Weights of a small mixture-of-experts language model, trained from scratch on English Wikipedia: 64 SwiGLU neurons an expert, a softmax router.
Below are experts of layer 3 (counted from 0) of a mixture-of-experts language model. Rows are named router (the router's row for the expert) and show model dimensions 0-255. Each number is 128 + 24 x the weight over its row's rms, rounded and kept within 0 to 255. Numbers have three digits each.
After each expert's rows: a language model's description of what the expert responds to. This comes from a sample of Wikipedia text that the model never trained on.

# expert 57
router:131131172138120173154131141139124109171102115164101167136115194150110095125168094162146092155136137124113155117138108119171083135086162103138114108143111139117139103119122095123176135152126127173099128119168132130153122111083155098164117147115103137111144175162158127134128127117124143074130132129152184158134103138135150149116121159130153124159099089104101128185135143118107139090126115122151110108138134147117088146124169133146111086118126114138092116129118137133162164122114108123151153142136122136160068129109143136127093123118127131161087130146124120104113099122148126135094083158179141112139161145137174142097122131130150133123124126096128136112186168111167115147119114133133158132120152160110173109146111116153122134094117163132107095114143094163149139185179155
It responds to: Nouns after the in census, government, and education text, such as under the age of 18, population, District, Ministry, school.

# expert 4
router:126105166125138137147118153146125096161146127164126141131116151155103106088158101145128116127152133128104126132128141152116097130089171144091107092118100124106113117110102113091132135144091082161098136106151127133142114144091131128151111164120101122142141135144152114154123118099110146105130118125130162131161074133122195142122115133106151138138098102124115115147137111165127130132097124151161112134121148173117084143141200136177121142100093152099101154145139126100160149135120107151134157111133136130180106119126164159150089138121143101166091119141111116153128126082089129175112110130103139066121165147152142121053098099141146141120114161124168145095160142133144109179153121116171143108132135145128142099173136133125107141120074155130109120131158072166118131120173119
It responds to: Nouns for war, armed forces and contests, such as War in "World War", Army, Navy, Battle, Team, match, Tournament in tables.

# expert 17
router:131123149127115149163145146110135111154139103127092157141112183132107066104173120132141134108134152166113132128172094167116099118129145096132119147150081138145112112139148114110155094145104131140074149120171113076123113124102139119130148145149114129155102152163165101148124169129073136101110096136134176117098097139121152125105111149117149129144066085132125096151146125140145112111105103143145122154124133159132114156129116145171109114110119147121127144125115173137172157113112106174141143152159143114147080143124154167179103089109146138143090131182118076091084112125133140162102102161164142055130128158123152139099131100132156148133130141103130121131150152131166132171151100114152139112156131147129134145138102130164125158111130163147129102159143107139157132129132133
It responds to: Abstract or measurable nouns after a/the, often before suffixes, in sports, weather, medicine: pressure, speed, average(d), advantage, damage.

# expert 43
router:138129164113105143195128139141114122134141100185126179130119159146114103110126092133147133110127134097122114120158103142116063144114162103113118115157107154153108121107110090107131116152135102159118083122158137114141095141103155085184107138117128122158087164150165107128142189120124183115089127147149166151140134071120167147127102146129163108132091124080090095169125099132094107106124139125150104141131162153186135157147134119151096111131098167131109121100134128120135143139106078125147122145109125099117110114101134153133097118118128079168094132170109079138117106097105113145084108129150131139148171133154147142108129096157153107102141126104158141141135142141150115127141120134155096131135127147147169099160112157181133150156111145125123118120145105150130131134131153
It responds to: Adjectives before nouns and adjective suffixes, such as public, local, political, military, and -al or -ic in residential, climatic.

# expert 42
router:158118237085178142185155105094124092138127123126118152150139141137107105108143094142152145147150132136080143103139132120142118142139182094106098088119119099100119100100152122113177100134137115162082114117131106111140118094130159122149132133140110132149134146127158113131155114104084169143115132153117125137117139125121121124112138121125152144153117107110115128127126089138101084126161113173124131117103153155150140148132153117136105119124119110104125112110150143129127172143103104130154135112137157119107105148103153131130095091061151116138119168127111118141069114099137134130091088155143134129171149152163160162108121107182173153125145129100169179108132169143154113127126088115168102122126108130120136129158101102122098160124084118162121109115130085143159151128133141
It responds to: Word pieces inside rare names, especially taxonomic genus and species names, foreign places and surnames, e.g. Oceani-ha-bitans, Caer-le-on.

# expert 45
router:149111138103135149134132139118105085154141131143128167138100193137139127133154120165138105143137156152087130154124100082187122158087174128134113131147088145085123131093104110103131120113137117138096170074144137108172146103103187097135125115139128141117123132121174114151152135137096153127109116138148171142106140115134127155121126146123136152172109137145082117155151078124114139106127146115120096134109120165139141140169185122132104124093075134086075143101126132175164126160125125126143106126121117091145116155124156163139123125136141117155116131153118086135117129104110087129121113151148110122148132152126157132071117102124131129156089128110121144100161181136153122174164084107138142098138131154145144141144107136131088159108061127111112132102145090174139127146142119
It responds to: Word-final suffixes, mostly plural s, also ations, ments, ces; plus age in Born lines like (age 49).

# expert 2
router:142114202148140137157154122104105091159154134124133183136123137141128108090174103125131116112131171152107160103182093143125112146120181093106118092149084142125133106104133075112170104120108124137117124100167092138161126135103133124148119136140099118150121150149174104126145153135076167109087110151094149144135117127095143137084125130136134129144104124108110115138162115114087117142164137157120089113131158158150100148128150124134123109117103151093132136131144159121133184115119112173128136113129149137103077150126136161159134076130165102138112156165135143147082115120077103123126114154132127112140166178133141159091149062139136125140113122116146145138161178161150113127166129121166117145100130159138181122141123124119120146120131148131099114113131110151163146125149142
It responds to: Em-dash placeholders in empty table cells of sports results and chart tables, plus abstract or plural nouns such as ideas, methods, work.

# expert 44
router:138108117114122162171136162092096107154119082133114134166131112113128108123139120161125082110164147140096145100156067132129124108128152106113125121146104137130109121110105105113155117128090116124084093090137126122152128142143147087121124170134110129090104187155153097095145171131110121133086077127105159119113115084118142122071135151138122144151086135150129127147131083118120141134113091133112097110118129155137156138174120127135117133120112127115083139109144141111127146126163078169118137127166117144103115134109080155131121140119098121129127169147115111110066136082136137175139122137174152100134159139206159105105120105155116124195131133121127146101151137111160101162151095162133153145103135137136155116106083129151107161116112097124086137114123138123145138157133104
It responds to: Word pieces inside long Latinate words, such as emanci-p-ation and preci-p-ice, and verbs of effect like impact, contain, result, increase, influence.

# expert 7
router:150134143122102152120115144115088113188137105149105168102107196147124074128173114095154134107148138133103124142150130087139113109122162123103082140139122113103126132114085111129186098133112114136101131114166131125149138093111134099138148176120143079108129122136141111133116173096102139134112111147139165163115160101123166130139097106138146117156099061131132132166173081124091125161095097136136073160099145197166123118119122109166123112122113153104126139125151162094167138124097092118143155128141131147124110177141137145177088128119131117149097138158131105098072089102101154156117104172162134090151132161154152127108116118127164148143135146145125132125121131131136120134129109112167121114132115154140145144144138131158108127118116131116100121126147095166122131125148137
It responds to: Middle or ending pieces of rare or foreign words and names after a short first piece, such as Cou-gar, men-age-rie, Bar-cin-idae.

# expert 56
router:145104202121140125141152140105107107151139133131101166156117156131101103112172101161131129081145169163105148108150075118124109118117164103114114126142092114106089100112142093084163114136121097122112145108135117140156123155076161141141103130121105124138114140159159106100126166098070165120120124145123169153112107099104148162109138136157143152169096121141128125144140133121107126134145136177142115108097131132144100158157158107146102097094119121122130120131134141116150173126134096121108161115142168140127095177111125155194104061113110122141129186159102101134074120094096124144112095153135124091121166174128152128098110129168133117130105154138144145099136144123177127144141099123132101116122140139114136100124143156165128120128123109154134116139115118155168148152167127
It responds to: See or see in cross-reference notes, plus mid-sentence abstract nouns such as view, note, question, interest, competition, commission.

# expert 34
router:128102189107146110131112125142105109134140137110121161126099149135106110114170088139185140098137162149100121120140085112099107166115159128084094104163106129131098128112114108116158114134135118164092121111134104136127109096122156100129129139128119136122103151162177115116125166105100143170100108146084163140135095113090155122095118132128145087152110157114156132142125116131121108146133114139150088119106128133109128122121186166126115085113114166130133118095111154109182187165132132134131125123122121095132098162126129174183105099108159118151116133124081086103116136088119096150090134127125118106101126156171118175091128098150143106128143153088151142124146141182135099129136117129153121105152172116137156114159147163119131103117148136150109103106160076148159163142154145
It responds to: Unit abbreviations after numbers (km, mm, ft, am in "9am", D in "2D") and short word-final letter pieces like "a", "e", "ah".